From a checkpoint of a small mixture-of-experts model trained on Wikipedia.
Size: width 192, vocabulary 16384.
Experts: 40 experts in each of 6 layers, a softmax router, a shared expert of 128 neurons.
Below are experts of layer 3 (counted from 0) of a mixture-of-experts language model. Rows are named router (the router's row for the expert), gate (a neuron's input weights, with its number), up (a neuron's input weights, with its number), down (a neuron's output weights, with its number) and show model dimensions 0-191. Each number is 128 + 32 x the weight over its row's rms, rounded and kept within 0 to 255. Numbers have three digits each.
After each expert's rows: "comes after" lists some tokens at least twice as common just before its tokens as in all text; "comes before" lists some tokens at least twice as common just after its tokens as in all text. This comes from a sample of Wikipedia text that the model never trained on. Tokens count by the router's weight.

# expert 22
router:142099123100150156131103096108187091128149185090102095188044128098111138178109122139158064147048131121155153172134132154122145103163155109170098152111089091179150113116142150136112139187183143163109139116189133086106125122126103083158085072112146162137148150155115183097119095079132154160172157093120118073135157127136166179150088186101138155130113156149148112102194105123054152174126139146135110119087147114134143134133126123131144039114144104098162137145067118142131173141108115087164116097138098138132126137136166154094057125095097070109178103210105145062127085105167151077
gate2:118135108169211121069156173103166134137093141119089068156119155147175068126092095192157104132144133106138133126139168151107174171106073139155202109082130047149122107197093108067155143162197101137142187164107099118109111105141106070101128155131117081134115132145117167123074152126128157115109152162133152101149103086144130094144159098058138160162111131130087097157146090136177140070138091051105145074148154068162126075191060127115108105125132117122093092155117161111148128133127117135134098144157155158131109094163107124045150133136088098162159101152118152119108117165079121162
up2:103191151122150131155170156109113127128197115147128140102116109062112124110171058101119102079078153165072095137148146064138055164118131098146119162153095180091178139078142110200110150091142151119194116100130189199163174133091139157091085094112138097112174129076099126173148175108108107156120097111124107127108186136131086191117137085139133148135073124146113189083123138095172171151179135161135147167105151162105120181113135148166173122129132143115103105093168164108150179079128099110160121061140088146155112169152162196132123080129114105102117126142130082163141124128086161111
down2:128118156153180088092128146126122138118101083153225113142148119164105162166121095232085123148149116166152152155134137108134072136059112126127104087048153103125137067139105134149130143224141089196137099168121161078154107150161094170124204179101105087178084143149103154107099116166139186101138179126103156084087126119111109136105114143128124075143037166146074089134125137132098176120189136090126128151119149133119113118154074135127158113107191140115152107146142150157099088137135113189160134126134112155123119102112198124149152108097124126112107151115097111143167154121119140060
comes after: ", ", ". ", "that ", "but ", "where ", "when "
comes before: "was ", "the ", "he ", "is ", "been ", "had "

# expert 33
router:114064159121164132146081068128136107129115203078168081143087061131110113131113177145092094141094168130142177157136145130175172051138132147174113148151138117205187123111117156166129135137155131173124070074164131111103109075098090124137083131118180116166137123149099113104187057169143152167141147126109166077111152150134155132149140154136153158178072204142126070095157132141120140093165100170112129109122148081104144161105124166114125128096071174119150160166100133170072130156064134112141104137108132173086107188146148133069068119086091150104145125149093121114121098122160179122
gate0:164125193177136135136123112085077094120110121116150166089110164156098181073090157131103070076092155090172110126137059124159187165175113170088086073135114127098167118124105133185158151170105164060099097142166092128161166174162155106079134096119123159143154119117111099122123120129116081073157128107117114105157124183175112108153156072128122070148131139125118167131113180081083125179155097170134089119052154176156104181127127110130181119119122120147133142167087110132078113126123123150164123189150173171118125167073122116134161129093159154135143156152108174057116088195102147166
up0:076109147130159144140174147176137145106091110104089070158145129116150024149110088123171164144140159128078141095119132160040138136114137133148135211146155149182101107138083155126122089094151148149135172145181093167126099148101047151134178113091151113127130138149124121110128133141112124158096108097132131160124145097078164188131096193178118229123151079166128074105135073147108142129065162122095138136168084143106121026136163123129118135174123156130148152139098113156119083064079156078114107097121126120115097112140112136110097129142071116077108143090149134171119155073125145133
down0:148109107140174131147109134188150143132188120094136117145135127065145102100078103125094124077162055146108154114121039083098145114141143104173131180170143139143141145215115121119132146122103182105120071086097121145148149152096077113136120098088195124068146247134156144093152092137126180161106150122044093181166131138112139132121127136148107199166132105176095125122183194110148079140117119119143163148161122149129105143146187131137088117099103122140166157159138134116143139086131119100158096147190113139072165157139105134147130092165085121089098122133158080067143167135156101104
comes after: "–", "201", "200", ".", "202", "198"
comes before: "| ", "|", "(", "– ", "km ", "m "

# expert 35
router:143043122115129170137102129101147113061177131138148060095111124120109092114089180137168101199127166144127110169139143135165187094136145159175092103129135146157168098169138158103103162161119136130081106094152156164050154106130135126130136090060126130143159111164135154143165091187165140151145164102120176093139161119112101121092092129151062152208109117124069131112110198128102138105117102162138152122097119166130130141123139150131127133057135178105214143181096082160090188151143117143111143124150126146119080158129134078094108138040100124155139120162101092088099051137173120112
gate1:079145153098093100146086182153123140112093130182142045162089081121124121103130126104148153160216123107108172170183104173130100048099107153133096127125132142180119096096101193132086162143136161131111148167150149195136155151140108099142139115139100148129148154137143112096126116135092125123134096120114131099122156137140114071148154126116102123159173091038117142127163132115068111115133109129143122189131148155091094115146148147114086121101099224178163080164116087071117121183087096121125086131198066147118147126119086094123104073153147125085134142141079119176086046184162123131
up1:080132151089147158152126099135129070195148148075114068145122101150051149147120152130106107117199134093146137133155107152126135189080159126105138115131120184139158152130091144171133165119135111185155179113114124149147133206125119152144132145145095112121148125210184082159099120162046111095108161147129145153087101163091118133153125124089144112128114132194093127154169126095159113133117074140147132136164125207153115127131143103155148138154085148170030061144079059138137175131116112109101127095106192111187157151135135116122210164109068123097120100074139106149155176145126141143
down1:060113151071092150090105160100111121100130128117148130111131161187106086097156197101188125096116106133169150068154129164096132159089126158134120170137126188151170146120098119106134059122187114166129157121104092127104122119147135088155098133173190127134110105111152081101131132157178150192141096082168186143095130119143108192116137092129129114138138150126137146152103172065167175137109105141180114094073128111122159060089144117122155166138158177151106159212171135186167121114102122099153162146078130201174106166110131112093118092137104066137100109165098063182104159079122124121
comes after: "- ", "by", "• ", "Born", "Total", "name"
comes before: ": ", "\n", "by", "- ", "UTC", "Team "

# expert 3
router:132098126148175157126119094126156154144095174107135082140125119119094123103105161156141095159111160161129174128123147149168110076149122090192106158149114084144178096161133164105093154144138154139104140092193148120121114060083155108193122072132145139175160142148077144050159119129105167168159128110112127130144125137101177137108090164087107168136081149164124116036144131128035177147152137127173121126093127121093180181127123173089136069095127117109149129205083125161045122158123125073166137107183142137134045143144125082117096119129094123121128124154136103128058119087192130089
gate1:063129165064129106155060091157085127112172113176086112185237096069108128123120103138076177169112156168122099152116089126137081144108135125146173113128129095114093093199073112098148122116104142151095159147168126132075129126121115191135106107101134079126148167123165076113159193115136143124140121150148142108109067082088103124099125157114096090216145166140151117111145127156146115153133123168143083077186109170112127106158136148087105098066085068127186102129133147128158192156123148180166108111105150113127090116162173120118182130139115129098136101091147144165113069123115157107
up1:106092086131132065136119159169176108100157128111068118139168132072088188092114087124107207180104126128139118088183167134175078119099168151168137144109119186148118113179126115101092156113149171093129132130136146162149144140048092097197106168119067146128146171120126154084179093103115096147092121187186171155174104131116113103143130116078164096080090151165075125165127144158146082100220164146175129097149156119140164089157144169116145139147141085097147121132097189159106114119167112104151104147164140097162105144162065100120147163118153132105146134084099170184096132126120141090
down1:147095100120123169079208108080117153157090068145110089155096104142152115099125087127121154136112134170139199145138152137149152111126152121180110114198144105157134151112144121188131116107139097113148082164130098142117168169127155097119090163141143103145086049160070135140192133075100098205126125106153162134127150108074106065199126165076109134134117096200078120100107150132168124143075144061171075167145150163165101128157117099122157157127124079096106113174137148185172169143104156158169159155124123107136116121183141116199107174090133124153086139092149140122192139101146137088
comes after: "|", ")", ";", "also", "career", "History"
comes before: "| ", "- ", "\n", "\n\n", "s ", "/ "

# expert 37
router:155097150148124116147149122114143158157135162064149090163079074117084121108099111132137084120099142131120100158153130147155133097133146130178094188153131145099166131132128133190062144128128149107115126111166138076098123103097095135177137076120200145162213121152145195088185114092143140157135134106091110124164121128091134170132108172108117193112091120131135150120163154138095177154158168146113110100082179107061152215125094172107211042087124123123115141169094132110100178141127146115183138117114141135134116147154185091133129056105044104125132092187128137127087137143163124075
gate1:117080150099118171085090142125127089145103108135094115140113185132110187040155216152140148171158152128126141214152151112121066100088136176143149145109138204122115145195153132136099114172100071089128088140103117156071136063145153129129079120141107113092097138111115113147166137150123163098146137163103171123122123139137115114169095138131090139117091080145098144128153174103108107114087138129113161123131111092165169143112137113128144134124115151096146103137107062060130134084071137153104084142065189164077117142079102101207141147122161086160078109149129127058190113114136206129
up1:163133172109115094065128154081135114106116071181067130128157148130117137099122096063115177107102087151181091064174122104108083155128122112156124141134125136105091093208139142070064127138136176145104137105118108097072119101134183089097106149148114092093100104165124129194135117165185138104117149124146232106118137141105126101103133114127149110123084109129090159147133135114168145161145135170138109177068143140126149152196162103062169143123129127198159168110167079136135123173114137165135137151085157096127164113103016086127117157126156101137060119138191105102145103140113134121
down1:183102167128165118083103088150143087102145075104129088184156182163176115089118117080108142104113104136156101070160104139051151105094193148143146153131169090122122091171141129096121119150136136161107047053131137164099156120150167092092131167122143064150142143127145140216129134137174193140157136160085163145173111124053127145112069129170086132118123125120135168130159145137140142106169076134146108177137188127124155193148166115124139097168121189115141131081119123121183161168132070155117145131171124122156174158133080127157136172114132124174116122103167054070136084136133115124
comes after: ".", "==", "===", ").", "ed", "s"
comes before: "The ", "In ", "He ", "==", "It ", "== "

# expert 20
router:138033154112125107105121113107127154093151135166215114067087097108128133066098181124131104176100138117149097199122112140145161124121168112110054155120122142173190130141122193117087160119131138165122134099140180157077101068142130110137135095085157161118154154140036115113165095121160136123183150111108092132107150166092172193156108109146070177158079149140107142095175141129045148107136086127097171105105148113126177097102174141151121135047111188116165160165113122169061169140132104090125072132151157159124128130111132127102113125102118120134138075094131134121116069133123145126
gate1:074143108126135131133175096140110089142083151092200110151206130105101122041116088160155159100126125032114110188173176187174138099090157125182099139116090135109156153149089154161095130098145123151101114158144092145110092054144098138143123092072101091105125127055111122178119100140158133074118114145067145169137097129101079136145142150145114134092135131123141050119110068131103182143138134050090122123115132084175113146130194091119160165189170125094160153167129116189142146133129123139087146109119169106096109097124117113134107159124122164193101150067107102101121129150115127124
up1:183064099142166133129127090108150111126079160115093101118120151137077118083153056155115146130180109178102158144156113134114142136196180075127114151169107056168128169119096089171121126105150049166140135185113076135213145124118111112157153151038103144103148156146140085144103091206156073119125093152180169153106050139135086108150168112115181179089140158113140120131148147122110140162124089142107108104143097173123158174160079153139065203117165102134212124181110149130137140133098126116194096105162117143118142112116127115160112154159147158140128137144122145139136122147123105138
down1:117138122143102189222135160110063153127110150117131098123155150120129097101189155172124048133168100166128191114139128147110148127129195119160141143131113141077104174116147137102108112085087124162171154105099113178128152134156123105145118116101110100127170070085119122186088153141140153155157196102118177145152076202135115147185123127112157131094135126145117094159121138106073183145130128116178137204202103112140195105095059156135174125115101127118106104160151143119193158152151128172087080175157081049094139144091141132138138115168145156148090152117085090108131160111169097141
comes after: "\n\n", "==", "== ", "===", "See ", "=== "
comes before: "==", "\n", "also", "===", "- ", "career"

# expert 29
router:154129165111174170136102102108142112152104151141159081160099136081107118159083111132128065159056111079147125198089113151127151082167102131131089149106114115177137096194132139127130171172111172118094119095155144151089130081127069109134108119111136115138133128128144155096140093088176160182162114099108142124110159173115131135166139141077126183128129211136141103128132200102048183140139121129138147150089160163167143163112145133168125112099116189091225139137113111132095138121077141117189087112091178148109131142167157130118113101101078093168120119190081080103131063072168187108
gate2:074165129079181142154144095160133150125101128150071104162167149142095085162096117087169079124075164107120155183155126122170137133174080134111124113109121179104148073146124105100138129212145149112096173101165134121159126110167155152149129204081140124103177111113107099144162151148145094080109157106108111104113155108190119197082142131125143121133168170087148159107131162045099137130143138094149139051119121106043169111093126066155090163113136127139176140150145137118101097116141132124143122131102141183131156151141106214102128125112115169220134125148129158101139063104111208139
up2:094162134116084159129091104091129113136126160103107123186086115153158146124135125128145120138173157134104153128140135118133162132085171208129163087135104130149161080147157116156070141144100083154121117152128172118120117117104185086130146137192120158117097152181099167100130156161094128176088116141078185140188125137105082047060164105086137127111095120169147126076157153133131141091086121132190165107178101130173099137147060141077112071134105179139072162137141119135200130139173143130119153126135142108131081127182094216146151120225118101107113118101101219156162122141100120120
down2:081190129088111134149144113116144150133154136158156137187168153085099074156164098151131139104222127128121047165126136131142046134136140107152149109062119128189094149161154165144147135157140142097123162127143117092151174115165144155128136177088095143140094013140096118167127081120155094100021168101124114118131128187153148137125132102101172152071133142151140106140156121128146183107103130163160155165073131112159140197157173099120182131112158150139118119103217108123123121078102177126152112165124127106089095120124141128100096066133134063114132096097117142149097119097115125161
comes after: "to ", "in ", "for ", "of ", "on ", "and "
comes before: "to ", "of ", "and ", "in ", "with ", "the "

# expert 7
router:194119155129134121133068145104124126117085115084123100134083084066107114162109152132127080147055118110130132181160103136150227110162148155142090140125092081154147075139127188166124140127147135130125108116155162183099131121120141127171115093144176123185151185159119150089142080146126146191196117091084166115112147141126140177117092132138128156180123196143130127098139149131088125117139108172179141166104141143091119146134154152137171126062111146125185124156123094142107136191053140083103117136147074129116088175155137108052091066107091087128147102117079106110081047113152137086
gate2:144167100114136067140144190137125101146124079133147173132093138136144113101170127125158175148128145132070118165174180071102135116159071136112150125139145111079134104068115179188151115148175153116124044137067125145072156102116123107060090132170094114143158106198106157087123143133122122172118149136136173082175124164083098113142163167093131135147171149159126120125143214143105069174105098054106158143103112115172082219068130106123109089097138114083094075149076119099134145133137107110137110127093180161153097146132192139097132163059139148151128106149103099146116131134106152131
up2:144141103156180172120097171109107126171087074114141168117134132131138158066083093072154147133143119136170098141138125096096080179106127164105089093089117177108218115104128135133103093131148154154096148160082144107109186090121142136120128173164111132121137123195182162126190099090129159134129119138124193088130134193074075188137122086099175098149124107107142084175090108100156097140153121157088117112136122093136081184153153114113084089076076086134164096082123121162100110133117182139086116136058062142100149136153151128117115125063129124152170087135165068086139140100121106192
down2:118093200130146083126176117148073116103105129149141138155127129080215137109129129094092132127155142163108130150160104120041176184137137067164144148097156108102094085075149149133152115133074078166075150170182190199137151144117148098067096148145104132104088154122044129148129152120098178194119151148105145167105135117118118124171066060163115094116111166092125189124152090155090142108164140138139165122063170171136141098129136097130110064137131148154115131106142131135118161189113137115139157135186161104157096157118102149174114135101143079130106123204097141128158148150137164090
comes after: "was ", "is ", "were ", "also ", "he ", "and "
comes before: "to ", "by ", "in ", "as ", "on ", "the "